config.toml
n_layer = 11
d_model = 384
n_experts = 32
d_shared_expert = 0
moe_layers = [2, 3, 4, 5, 6, 7, 8, 9, 10]
balance_loss = 0.0103
init_std_router = 0.0073
lr_router = 0.000552
norm = "rmsnorm"
norm_eps = 1e-06
tie_embeddings = false
seq_len = 1024
steps = 6788
Below are experts of layer 2 (counted from 0) of a mixture-of-experts language model. Rows are named down (a neuron's output weights, with its number) and show model dimensions 0-127. Each number is 128 + 24 x the weight over its row's rms, rounded and kept within 0 to 255.
Before each expert's rows: "comes before" lists some tokens at least twice as common just after its tokens as in all text. This comes from a sample of Wikipedia text that the model never trained on. Tokens count by the router's weight.

# expert 7
comes before: " the", " a", " his", " an", " its", " their"
down0 [119  77 105 143 112 111 136 160 164 129  89 162 120  88 109 110  99 100 111 123 127 104 119 133  95 102 122 132  86 128 112 132 124 120  69 138 104 118 131 111 125 126 140 120 121 161 132 135 126 137 162 121 112 133 122 154  84 128 157 130 116 115 128  97 122 152 124 128 116 139 172  85 130  79 157 121 131 167 147 105 145 107 130 145 150  97  90 132 120 146 136  77 109 142 146 140 116  95 161 117 124 149  91 104 109 203 132 116  98 174  82 108 101  95  98 166 141  93 153 111 134 123 121  85 132  97 140 160]
down1 [165 103  99 120  94  81 110  99 123 127 142 101 150 116 174  80 145 118 117 116 129  99 153 120 114 129 125  75 137 115 101 122 121  97 180 110 132 151 103 122 164 156 127 119 107 158  96 108 108 108 135 133 124 171 115  98 180 110 139 152 145 144 112 111 117 130 120 139 101 131  92 136 146 144 121 119 123 134 153 117  92 122 161 134 100 101 140 133 126 122  97 121 116 120 112 149  74 111  91 150 127  95 131 110 138 189 141 128  90  85 159 115 174 142 130 141  72 119 162 131 146 132 148 159 138 131 140 125]
down2 [115 125 139  88 114 158 138 119 135 158 113  84 139 102 167 100 152  95 144 143 114 102 111 156 144 117 129  99 105 143 180 120 165 156 149 114  99 119 121  98 148 106 129 114 130 152 148 101 108 128  89 128 126  90 111 140 131 130 125 126  98 137 138 120 148  94 144 118 141 141 160 130 134  99 150 105 125 114  82 160  82 155 105 108 163 129 168 145 110 115 101 125  92 181 111 114 135  94 116 127 121 109 144 125  91 129 149 146 166 155  97 127 117 123 118 113 145  88  86 117 115  91 144 118 163 134 175 159]
down3 [156 130 157  96 112 112 150 130 136 131 107 102  85  96 168 127 118 146 145 104 152  98 164 133  87 121 131 124 126 118 142 189 132 159 105 147 175 123 167 106 166  98 149 162 108 141 175 133 121 131 108 110  95 127 183 177 118 124 106 152 115 133 143 128 139 122 151 153 158 146 156 145 115 108 113 141 120  91  94 115 101 114 136 122 133 104 156 163 111 100 115 149  96 122 108  92 142 128  97 128 125 152 148 106 133 158 124 157 136 154 155 106 124 109 133 109 134 136 125 129 183 114 118 115 127  79 150 135]
down4 [ 92 118 139 117 152 137 189 179 117 124 101 160 142  97 106  96 113 147 140 128 153 181 161  79 112 145 129 153 140 101 116 144 111  92  78 126 136 120 126 186 145 133  98 142 158  81 141 119 128 148  95 137 116 151 166 130  85 141 124 111 140 126 141 145 151 133 132  91 128 138 131 105 113 152 139 107 137  95 155 155 101 141 152 142 146  98 159  87 119 149 139 137 129 146 145 199  91 184 123 109 177  98 115 138 116  88 154 130 117 135 160 121 142 110 118 133 110 145 129  96 139 103 123 157 117 192 147  62]
down5 [139 129  94  92  48 153  61 140  99 111 124  80 103 117  79 111 146 116 130  99 135 108 120 116 123 113  83 117 127 104 116 129 154 135 151 104 104 102 160 187 171 123 130 111 128 151 132 122 142 109 135 108 128 105 127 109 133 102 124 122 125  90 125 103 123 151 122 128 126 114 125  91 152 138 153 117 156 107  86 142 125  64 118 130 125 120 117 159 173 139 160 157  84 132 125 134 120 116 110 107 125 158 125 141  92 160  70 136 146 161  97 139 120 130 150 103 131 117 152 104 124 163 123 120 113 110 156 132]
down6 [137 142 140  57 148 153 154 125 126 151 123 154 117 131  92 128 133  77 134 117 131 112 160 111 147 139 115 118 143 145 136 131 117 115 141 152 115 120 108 141 141 138 167 121 150 110 130 125 161 168 114 125 130 144 129 120 139 143  88  94 144 147 128 170 138  92 146 142 154 162 119 120 120 128 142 137 129 113  99 117 148  93 118 131 135 181 129  99 145 129 136 104 177 147 112 197 141 102 143 125 110 120 123  85 161 116 111 127 103 109 124 160 137 131 125 140  79  95 162 198 150 130 135 164 120 149 103 113]
down7 [117 108  95 179 142 125 113 150 112 135 114 137 182 121 147 142 116 132  91 142 112  75 168 118 138 136 147 115 114 171 143 123 141 130 143 137 103 160 123 164 110 114 113 147 179 106 112 158 128  88 126 149 129 102 141 129 118 128 137 152  88 118 118 126  98 126 155 134 135 127  98 118 151 114 127 114 120 156 167 120 139 129 139 122 115 112 121 137 130 130 129  97 164 120 155 136 188 113 171 115 147 113 123 109 129 130 109 146 123 113 138 157 130 142 169 114 129  96  95 164 123 134  93 152 108 119 126 134]
down8 [141 141 118 127 171 144 112  93 111 100 109 103 116 125 132 140 102 154 129 126 128  87 144 121 130  98 164 127  54 147 121 134 148 107 107 131  95 183 141 147 112 162 118 130 131 157 164 106 120 174 115  94 139 106 111  91 110 116 109 104 139 127 115 148 106 195 147 122 152 128 138 121 167  77 158 135 131 157 129  63  82 128 129 142  78  93 162 167 150 108 128 154 124 169 162 100  66 138 121 127 158 148 172 155 128 132 139 163 109 172  87 127 157 148 125 122 136 116 123  89 136 123  86 122 161 127 124 123]
down9 [122 134 134 171 156 130 150 147 190 136 101  93 130 142 138 131 102 121 152 126 140 119 150 143 125 112 127 142 121 138 173  88 109 114 112 125 138 135 117 136 139 148 109 107 132 122 123 133  86 135 167 118 115 117 134 150 132 110 164 120  99 128 111 135 147 101 130 107 105 114 141 135 119 146 133 122 139 143 150 139 128 109 145 175 133 106 103 141 123 128  99 145 160 130  92 137 136 124 125 132 148  87 157 118 112 115  77 145 187 170 133 154 128 152  89 165  71 137  89  70 187  99 136 159  76 125 114 151]

# expert 1
comes before: " |", ".", " |\n", "–", "0", ";"
down0 [116 157 112 111 121 108  50 141 175 156 109 131 152  69 113 109 116  96 134 135 103 128 122 121 116  90 136 139 121 133 114 149 111 115 130  66 124 124 137 120 177  89 113 191 153 145 104 130 121 123 125 136 151 130 118 138 110 114 127 147 141 132 109  68 185 142 121 131 110 108 175 116 125 109 133 134 135 124 129 130 126 117 131 156 159 120 124 121 172 151  80 103 113 134 122 102 115 124 153 125 111 140  74 104 137 133 116 131  91 163 106 128 124 125 126 169 107  47 134 108 116 145 125 134 154 128 118 106]
down1 [152 117  97  97 100 146 132 164 133 172 119 122 121 130 134 142 148 132 105 143 110  97 128  79 118  60 154 119  68 145 130  93 185 135  99 158 135 142  79  99 133 143 134 111 115 120 129  77 141 114 140 148 113 143 113 138 134 115 174 130 132 114  96  86 107 128  90 129 118 154 144 138 152 124 106  88  92 119  87 119 102 106 153  91 119 170 126 119  90 106  75 153  68 129 107 136 118 116 147 122 137 119 118 123 138 156 134 126 126 102  99 125 139 104  99 116 154 143 109 138 142 147 107 118  87 127 114 142]
down2 [122 158 114 125 134 133 131 115 122 130 123 142 130  87 119 175 141 116 142 139 117 114 131 136  94 143 194 113 110 106 155 138 106 128 128 122 115 145 130 133  98 119 149 117  95 161 176  79  90 132 154  63 117 132 110 177 126 152 125 150 117 159 132 120 145 122 161  77  96 137 127 156 102 100 130 174 147 129 142 119  97 121 144 114 131 130 130 138 155 137 125 179 103 156 128 108 146  98 145 124 150 127  65 105 133 157 140  91 181  96 127  86 115 122  79 144 120 115  93 120 148 142 119 153 119  95 148 126]
down3 [156 114 144 113 105 139 159 112  81 103 186 137 108  86 147 142 127 132 162 129 139  82 116 125 130  66 122 141 120 123 112 115 170 140 125 140 133 167 106 121 147  91 123 138 131 144 104 123 159 160 123 129 136 102 140  91 137 112 154 141 105  88 114 125 149 124 138 143 121 196 130 159 136 131 115 117 106 101 120 153 133 132 142 120 143 126 139 111 106 132 121 148 116 156 107 134 149 147  97 118 125 158 143 130 118 105 126 114 182 122 141 162 152 163 180  94 155 132 136 130 179 131 135  96  98  68 119 124]
down4 [137 117 163 109 141 135 117 118 145 115 148 126 119 144 114 111 120  80  72 129 102 123 130 103  96 153 149 135 135 147 173 132 102 136  82 149 107  92 120  78 125 109 112 144 137 110 110 143 117 112 158 154 125 120 136  88 122 132 162 149 143 119 116 139 145 149 161 109 112 132 155  85 163 115  55 130 113 137  88 153  76 116 114 162 147 138 177 149 111 109  97  67 112 118 122 177 143 165 113 106 103 110 130 161 156 164 104 110 103 182 148 115 111 150 124 138 115 127 100 102 147 113 126 153 146 110 129 103]
down5 [118 125 135 118 135 122 119 120 123 135 123 132 118 140 105 125 123  80 137 124 146 124 139 109  86  77 109  84  63 104 140 110 120 130 126 105 134  84 122 152 160 116 120 163  75  98 129 111 134  63 109 141 126 157 135 132 127 127 138 126 140 118 111 156 134 128 109 138 113 147 134 168 108 135 134 125 103 132 107 129 120 124 129 192 138 116 131 150 123 152 139 129 127 117 118  99 147 154 135 120 138 175  85 121 130 126  78  96 130 113  94 149 133 172 170 120  91 143 141  70 161 103 129 148 171 137 153 151]
down6 [134 111 138 135  46 118 141 129 132 144 127 204 127 129 127  83 161 111 139 136 122  97 110 128 121 109  77 145 148 180 109  94  88  85 142 132 162  87 133 130 135 133 134 118 148  85 146 150 120 155 106 137 124 127 130 139 118 138 104  77 128 128 147 157  99 118 143 126  96 123 142 113 130 139 116 138 134 136 117 104 109 102 137 149 141 182 142 167 139 146 132 105 149 135 109 129  82 109 127  95  95 125 105 119 135 130 204 112 129 136  79 142 132 120 196 129 111 139 137 137 214  95 135 118 150 138 136 132]
down7 [137 116 143  89 134 173 113 138 131 122 115 137 169 132 160 148 110 170 145 101 117 172  90 120 135 151 148 120  83 144 143 125 191 150 133  94 109 176 126 141 114 146 145 169 191  97 121 113  85 111 146 139  95  83 138 128 140 139 154 103 111 112 127 117 139 142 120 125 136 197 119  99 151 123 117 109 170 128  76  76 159 133 124 101 104 129 108 170 149 137 153 170  77 150  97 156 155 144 124 133 137 168 136  89 157  80 156 144 117 143 154 129  90 125 157 116 127 123 137 139 123 154 123  95 144 146 166  98]
down8 [132 190 114 107 139 119  56  98  64 119 142 110 139 135 172 145 117 168 124 107 130 113 100 139 114  90 130 108 107 148 141 139 124  89 105 112 123 144 103 115 145 134 147  84 145 124 121  97 169 133 129  89 128 107 127 106 129 153 143 135 143 149 134 145 103 123 126 112 164 127 179 128 171 114 142 199 139 142 151 137 109 122 102 154 110 121 129 140 126 142 114 127 138 134 123 106 125  99 138 148 120 117 135 137 128 145 137 103 128 119 136 133 103 134  92  80  80 109 138 144 114  86 108  86 132  78 106  96]
down9 [134 150 117 137 152 136 117 113 131 146  91 120 142 123 147 156 131 116 149 119 115 123 125 121 131 116 141 132 108 101 139 116 192 108 152 129 119  92 110 137 109 102 109 116 186 117 117 177 136 148 122 122 120 112 166  94 116 107 175 152 110 155 123 129 157 117  97 163 138 138 143 190 113 132 137 123 136 119 124 151 135 107 118 139 130 148 170 155  91 125  97 159 147 120 134 132 105 113 139 125 123  94 127 126 156 130 100 137 167 144 135 113 125 125  95 138 116 122 109  76 150 110 116 118 136 114 102 139]

# expert 25
comes before: " to", " the", " in", " by", " a", " as"
down0 [152 112 145  83  88  99 131 127 151 149 171 114 144 142 160 120  84 127 145 184  94 114 158 117 116  78 135 157  91  47 104 172 132 141  90 113  95 149 141 150 129 139 135 132 144 170 161 100 162 106 164 140 120 141 164 145  94  99 115 134 128 105  80 137 109 109 142 162 144 124 168 107  95 124 118 133 117 121 139  97 105  63 119 178 155  98 108  94  94 129 167 132 113 110 101 117 120  99 132  91 135 133  97 162 154 151 109  96  99 105 121  64 122 133 157 136 151 115 145 139 138 113 103  88  84 140 166 133]
down1 [122 111 111 104 117 163  93 139 140 133 113 130 142 164 112 136 126 178 111 102  87  85 148 109  95  98 177 110 134 106 131 125 111 129 142 100 116 131 105 136 120 108 146 108 134 147 128 104 169 120 114 143 108 145 117 125 156  95 112 129 140 131  83  82 107 120 113  92 140 109 180 152 128 109 114 144 142 128 111  73 134 152 124  98 134 138 130 156 126 153 167 113  72 139 144 146 122 124  63 132 109 102 185 110 113 182 134 121 144 147 106 134  96  72 133 141 132 162 150 127 113 111 107 158 131 175 172 123]
down2 [158 118 129 176 190 184 142 137 155 181 136 121 163 142 133 112  95 152 128 120 108 109 120 132 125 120 180 155 123 114 139 145 161 134 139 115 113 148  92 127 134 124 169 107 117 144 131 114 108 120 127 126 135 141 169 157  97 112 139 160  95 144 119 118 181 127 170 138  82  97 120 153 156  97 194 133 126 155 146 122 129 142 143 155 153  99 175 155 162 135  78 126 116 118 134 122  94 127  77 132  87 129 139  89  93 133 153 115 175 135 108 113  96  94 137 162 102 130 127 157 109 100 125 143 107 118 190 138]
down3 [170 121  93 139 132 128 134  86 116  95 151 138 133  90 187 138 119  96 153 103 127 128 131 114 121 165 100 159 120  92 122 141 125 139  95 155 101  88 116 129 133 101 129 120 115 185 127 127  94 101 127 108 180 123 131 139 129  75 159 156 126 112 132 122 103 152 121 149 148  85 159 152 157 116 164 114 110 129  92  96 163  88 127 130 121 128 117 102 100 131 112 113 128 152 138 113 136 146 133 147 132 128 130  31 106 154 105 135 136 159 162 141 114 115 133 112 134 128  99  91 122 105 151 104  96 149 108 159]
down4 [122 141 176 155 142 154 110 154 111 130 105 131 181 159 157 125 144 129 145 108 151 127 142 161 116 131 134 161 100  66 164 137 143 104  89 119 114 105  96 175 147 116 124 115 119 109 149 166 105 128 114 105 133 124 151 122 103 129 137 116 176 164 127 110 127 143 145  96 106 120  96  85 111 135 147  87 176 113 149 137 148 124 124  87 158 110 121 100 143 164 108 134 112 163  81 173 106 125 134 158 148 100 104 162 175 103 133 141 111 122 131 135 129 114 109 137 142 112 149  98  82 106  84 171 137 141 137 125]
down5 [110 117 115 150 100 147  99 132 132 110 111 104 109 135 144 112 127 108  82 143 117 120 109  86 107 105  75 107 124  81 129 141 100 141 133 134 113  92 155 158 147 105 120 172 145 119 131 125 106 117 133 163  96 157 127 137 116 125 157 158 155 134 118 118 119 124 119 102  82 121 147 144 115 166 165 111 124 116 124 134 143  98 107  91 156 117 151 155 107 124  78 130 105 140 187 120 128 130 146 130 149 152 114 118 102 184  84 131 102 157 116 158 136 151 147  96 143 138 103  87 145 123 125  89 123 122 172 108]
down6 [143 128 172  90 151 140 129 154  84 136 147 166 105 163 150  83 104  77 142 145  88 111 160 134 153 127 120 143 109 145  92 122 139 171  66 149 110 124 117 105 102 157 162  99  98 101 108 145 133 141 125 163 141 133 115 107  75  97 111  92  86 135 159 136 121  90 142 178 113 148 158 142  66 152 139 134 182 140 165 177 116 109 134 140 161 152 119 116 115 111 141 140 140 142 140  72 105 138 140 121 111 170  74  89 190 105 112 136 120  90  93 151 146 127 140 162 105  96 145 141 171 164 133 147 104 124 149 141]
down7 [148 122 160 114 100 103 161 114 139 114 110 116 184 113 150  92 130 114 137 120 134 129 144 201  86 121 117  95 139 119 163 125 103 162 151  96  80 132 150 106  87 130 145 169 110 125 115  87 139 122 103  96 127  99 156 114 142 147  91 155 145 140 103 139 128 144 132 126 168 144  86 176 176 145  72 138 108 117 128 110 109 172 125  96  77 170 133 153 133 130 145 156 151 145 141 144 127 132 143 130 134 119 129 109  90 104 125 123 160 110 114 110 165 130 123 101 150 132 109 132 125 128 130 136 104 141 189  87]
down8 [146 170 147 130 117  97 130  74 147 108 169 112 146 126 117 132 120 139 110 131 157 169 157  92 115 102 144 146 100 166 133 164 151  95 102 141 150 170 179  92  93 143 124 150 144 144 122 113 123 138 159 136 138 101 145 113 124 106 110 128 148 105 106 131 138 121  93 151 158 132 107 114 143 129 133 154 123 113 111  74 112 107 154 167  96 106 161 156 121 169  95 133 101 148 151 135  79 127 124 129 161 114 126 156 127 139 133 124 123 136 150 104 143 125 132 105 101 103 130  67 185 104 100 153 167  79 141 167]
down9 [161 154 124 131 118 130 102 162 148 130  96  99 119  81 117 144 120 122  89 104 118 125 133  91 141  82 111 149 123 164 136 144 170  82  91  95  96 119 112 152 101 146 146 158 141 111  81  93 144 132 120 142 108 133 148 126 144 112 106 149 148 142 139  95 114 136 162 111 124 148 155 116 145 119 133 165 124 156 120 110 124 147 120 132 115 129 158 176 127 103 127 159 142 114 161 174 121 141 160 111 114  95 135 157 108 116 158  91 110 143 119 115 180 117 136 115 143 175 112 117 150 137 102 177 173 149 123 167]

# expert 2
comes before: " |", ".", "–", "0", " |\n", "1"
down0 [144 137 127 123 108 134 161 109 131 128 151 115 111 156 133 154 130 125 133 122 119 118 148  95 118  92 129 134  85 103 122 145 136 113 117 164 128  92 136 136 137 115 135 128 151 149 128 155 143 100 132  81 131 118  84 160 134 154 137 106 140 169 128 100 153 152 133 136 136 104 164  85 130 132 120 116 168 117 128 128 133 107 101 139 162 127 110 108 132 177 109 103 115 127 113  76 127 102 119 132 111 101 114 139 129 210 119 126 119 130 105  90 108 161  95 173 132  83  95 160  96 141 114 124 128 111 180 120]
down1 [136 126 140 102 133 128 112 116 116 177  83 163 120 115 118 136 157 136  62 106 144 119 149 127  89  84 125 103 128 154 131  96 125 146 140 143 109 154 140  78  87 123 154 126 162 124 140 120 147 141 119 128 142 110 128 122 162 123 137 124 150 119 127 103 139 176 115 113 112 167 154 138 137  95 126 142 128 135 137 134 183  87 176 118 163 127 140 128 131  84  86  84 129 139 116 129 135 113 106 181 101 121  97 125 126 140 103 144 135 131 100 129 134 107 114 144 155 158 150 111 137 138 164 130 122 158 126 133]
down2 [139 100 167 132 101 174 155  91 137 126 139  91 111 139 149 120 141 164 101 115 123 130 127 122 137  97 131 138 157 130 180 109 113 144  83 116 146 170 119 118 118 119 138 123 112 112 152 152 126 153 143  92 114 111 147 121  95 153 156 150 114 102 151  93 137 111 105 108 122 105 137 152 117 132 155  96 154 152 153 128 124 139  93 127 140 168 128 161 107 142 126 144 121 127 150 168 130 111 126 124  93 154 127 127 105 172 173 128 171 132 113 172 111 173 145 118 113 133 180 122  86 118  97 178 102 164 134 133]
down3 [145 162 148 102 119 132 167  77 152 126 113 105 122 138 116 123 108 137  89 113 122 124 113 145 138  83 140 146 125 117 129 170 160 129 101 118 154 125 150 172 146 148 183 106 115 122 144 133 114 109 110  91 132  88  88 173 139 125 128 153 101 134 154 124 147 136 115 141 122 139 133 137 104 127 114 151 114 132 117 135 158 104 155 152 152 112 123 182  91 109 141 147 131 141 128 117 152 117 154 162 154 124 105  91  89 189 134 152 142 127 152 120  76 133  92 105 174 129 122 118 141 120 163 114 142  84 130 149]
down4 [123 190 127 118 167 161  97 131 148  71 140 109  81  70 130 113 154 105 131 137 127 140 128 117 119 128 107 161  98 133 128 131  99  83  92 135 130 173 119 111 141 127 126 144 132 130 110 140  87 112 154 122  86 115 101 122 156 137 174 151 117 132  65 104 133 121 152 111 129 143 122 159 130 132 123 138 159 112  88 127 142 114 107 132 133 136 145 122 151 143 137 121 136 148 111 163 134 190 116  85 157  96  97 144 131 110 176 109 124 110 107  95 101 135 147 114  94  87 131 115  85 126  91 162 128 152 140 152]
down5 [117  95  66 155 117 137 109 166 130 120 146 103 111  86  76 113 154 112 148 113 130  84 139 129 132 134 126  85 104 111 122 150 132 119  83 148 167 116  87 109 107  79 147 101 114 131 131 114 137 124 114 141 119 130 118 130 117 124 116 116 142  96 135 134  82 151  89 125 113 122 112  63 107 129 140 120 128 121 147 144 117 142 135 123 145 117  87 126 123 163 101 120 149 124 109 143  87 191 151 123 157 152 128 123 145 133  95 131 140 117 120 132 120 136 157  83  80 158 117 101 142 160 145 116 136 114 132 127]
down6 [142 151 101 117 142 106 113 136 137 124 119 172 103 130 138 117  84 129 140 132 164 146 131 110 136 139 116 153 170 114  88  99 126 158 128 136 110 107 162 131 112 136 103 163 145 134 164 124 128 118 122 149 125 111 138 107 130 106 112 109  93 126 114 198 114 115 134 149 101 140 126 180 153 164 100 143 125 124 111 140 176 133 152  99 157 143 111 102 106  82 123 154 139 127 137 110 120 109 167 117 124  74 105  99  86 115 130 200 153 138 110 164 140 129  82 167  59 103 123 142 183 135 125 157 150 139 124 155]
down7 [151 126 140  60 120 111 120 147 108  79 129 125 150 129 149 182  73 117 130 162 146 151 137 133 119 159  85 127 126 131 140 148 106 150 120 149 100 143  70 185 101 141 134 156 134 167 125  81 131 183 126 122 111  86 101 136 128 117  82  93 123 132  84 121 145 132 132 134 138 137 114 142 180 124 105 161 149 130 121 102 108 138 143  99 120 131 111 132 181 170 149 102 124 166  60 133 199 118 133 122 131 124 113  78 119 123 120 139 147 133 109 101 147 134 133 128 148 118  92 138 143 119 112 140 142 121 126 114]
down8 [118 128 156 126 177 125 124 122 144 141 116 144  97 115 136 147 142 168 158 145 106 114 141 149 117 108  81 132 127 134 152 147 117  99 118 155 149 144 141 124 143 127 115 119 142 122 112 137  64 136 154 120 142 125 111 117 133 120 118 106 115 151  47 147 130 153 135  83 170  63 102 160 127 137 131  93 111 148 122 104 130  98 118 151 111  95 106 126 107 120  68 173 119 107 114 124 112 126  79 130 103 138 133 132 173 139  76 119 116 137 115 152 116 167 121 141 140 147 126 119 189 110 124 129 162 102 127 115]
down9 [140 152 136 135 119 170  96 136 208 149 118 119 138 117 108 143  99 132  96 101 189 145 110 136 133 113 134 134 150 142 118  75 145 127 178  82 116  37  75 142  80 126  49 136 134 114 136 149 134 128 180  72  66 125 107 124 173 103 100 123 143 119 190 134 117 111 110 138 134 112 146 131 139 105 127 106  78 132 190 127 143 142 128 117 143 129 123 160 121 114  90 136  87 115 116 147 120 129 137 165 103 144 170 144 102 143 121 102 135 109 104 130 141 116 125 160 135 147 128 107 146 124 106 114 120 148 111 169]

# expert 0
comes before: "-", "==", " The", "|", "The", "==="
down0 [131 115 102 164  82 143 119 147 153 200 141 141 125  96 106 124  68 120 120 143 105 110 146  91 129  86 125 111 107  91  84  95  71 132  94 124 145 109 122 133 117 119 123 148 126 168 172 130 134 125 140  98 118 131 106 174 122  94 134 158 131  92  96 117 117 134 146 141 132 112 153 135 128 165 130 105 162 130 146  99  85  76 145 123 144 113  89 121 138 106 129 104 117 133 105 130 123 101 153 108 157 127 138  88 124 170 100 117 126 133 153 114 121  97  94 139 120 124 149 118 147 150  97 104 130  87 136 150]
down1 [161 148 133  98 121 142 122  93 134 171 118 148 181  97 135 142 145 119  88 153 117  97 184 108  70 110 162  92 124 126 101 111 117 126 112 109 121 136 110 104 156 125 129 160 127 137 111 114 117 145 152 102 128 117  81 134 139 129 124 161 131 172 117 127 104 145 135 120  92 119 143 147  82 126 126 122 112 127 128 115 161  97 132  70 111 160 152 113  58 106  49 118  53 111 115 122 108  74 109 133 123  70 136 143 133 183 156 113 133 151 115 150 148 112 131 137 123 180 154 151 126  83  85 175 144 164 133 149]
down2 [128 134 125 100 141 136 110  81 132 119 141 106  92 127 135 114 100 116 127 121 129 142 156 149 161 137 145 100 156  80 147 126 161 105 107 137 138 105 138 144  99  86 164  78 126  93 124  96 119  48 107 138 115 121 135  99  79 119 146 144 109 133 151 112 125 129 136  89 100 140 115 128 151 158 157 171  95 126 116 139 108 144  94 118 156 144 173 176 150 140  87 127 133 115 107 140 134 120 149 131 129 124  96  96 115 130 138 143 116 146 100 115 146 104 107 110 113 122 129 101 139 106 124 165  99 110 169 135]
down3 [167 117 129 121 120 127 123 149 100 117 125 158 130 100 153 101 149 142 168 130 144 114 122 186 115 110 107 193 128 120 114 120 123 163 152 131 123 106 146 128 107 142 120 154 110 130 128 139  87  99 134 143 143 102 167 181 124 118 140 125 145 114 139 141 167  90  91 126 129 146 171 142 146 109 181 129  87  94  99 102 120 135  94 101 157 105 117 150  93 138 169 154 135 150 137 137 133 130  96 156 123 159 139  94 127 119 103 130 142 117 137 116 102 132 158 112 136 158 105  65 165  99  96 117 143 115  90 112]
down4 [134  71 135 102 126 130 148 135  99 143 140 139 159 103 100 104 146 136 117 107 116  99 117  99 151 143 103 156 161 148 137 144 120 132  89 117 132 112 121 156 127 130 116 119 137 140 138 152 100 126 127 112 168  94 124  85 117 142 143 140 119 141 117 159 171 134 125  87 102 124 135 146 149 157 128  82  55 108 123 102 141 136 153 142 115 113 147 115 139 165 125  88 152 115  69 201  93 127 128 135 138 129 123 142 136 113 141 128  87 123  96 113 130 132 131 150 164 163 127 102 142 136 101 197  81 185 133 124]
down5 [147 110  98 114 110 146  72 137 168 102 125  95  80  87 130 134 142 113 120 178  96 158 120  93 105 112 112 144 129  70 122 122 168 139 123 127 122 112 128 147 163 135 120 149 130 114 169  99 148 116 181 148 121 118  77 105 156 137 122 114 145 101 128  85  89 157 120 120  99 164 135 129 105 130 127 127 161 112 127 178 127 117 136 108  88 103 114 142 115 114 127 144 108 133 122  61 142 128 127 125  91 150 128 132 144 176 119 117 116 113 134 147 106  85 131  97 129 173 130 111 128  94 101  95 160 107 148 155]
down6 [125 114 112  75  54 119 142 115 121 150 170 147  92 154 130 116 106 144 128 122 125 118 134 114 135 135 127 111 137 137 156 180 131 128 133 145 109 114 117 124 119 161 108 148 186  94 105 136 138 145 114 155 138 138 122 133 117 113 119 106  89 137 137 128 133 108 136 109 145 146 194 157 147 141 135 184 154 109 213 166 151 101 121 113 164 145 110 125 141 135 135 165 157 120 137 110 127 148 164 123  86 136 110 103 130 134 118 166 142 165  90 169 145 146 126  99 125 129 111 130 156 226 144 126 143 137 146 121]
down7 [167 128 131 108 179 152 175 188 113 134 122 138 110 103 181 123 112 134 129 136  94 142 125 147 112 186 114 144 170  96 147 116  96 139 163 135 106 162  70 131 110 123 171 162 123 110 112 125 156 130 118 122 113 108 137 157 128 161  81 138  91 140 133 152 151 172 112  94 138 127  59 148 130 151 135 137 130 123 139 135 131 121 105 137 110 140 133 136 152 130 206 127 124 137 126 126 139 118 105 103 129 123 102 116 112 107 113 123 129 147 103  77 104 126 168 144 137 107 128 124 136 135  67 178 129 132 146  59]
down8 [146 142 138  97 135 146 101 128 149 113 141  99 120 153 144 108  94 173 143 112 105 159 129 116 136 108 107 160  97 131 128 134 126 111 151 104 150 137 198 151 125 165 138 122 169 129 128 158 136 107 148 158 137  85  81 147 136 160 118 106 153 184  99 176 115 165 106 157 187 137 130 108 102 106 121 172 126 175 134  99 101 107 157 132 103 113 138 123 119 120 125 151  93  99 135 129 118  97 125 132 157 108 138 154 116 153 168 116 107 133 100 100 120 153 116 158 112  79 122 106 121  95  54 139 136 119 128 102]
down9 [143 111 146 138 177 104 125  78 135 153 112 106  93 115 138 152 107 164 117 119  81 119 117 106 136 119  93 170 115 112 143 105 111 137  98 142 129  98 120 124  92  97 119 171 115 153 117 104 150 124 179 102 115 153 142 125 142 121 110 157 148 139 121 156  94 144 125 128 121  99 184 142 124 124  99  84 158  94 145 104 129 152 132 145 130 121 101 168  85 129 133 164 163  92  86 128 135 154 138 132 123  98 142 146  90  95  97 114 170 160 150 107 121 106 130 147 153 131 154 174 201 116 161 137 158 145 147 160]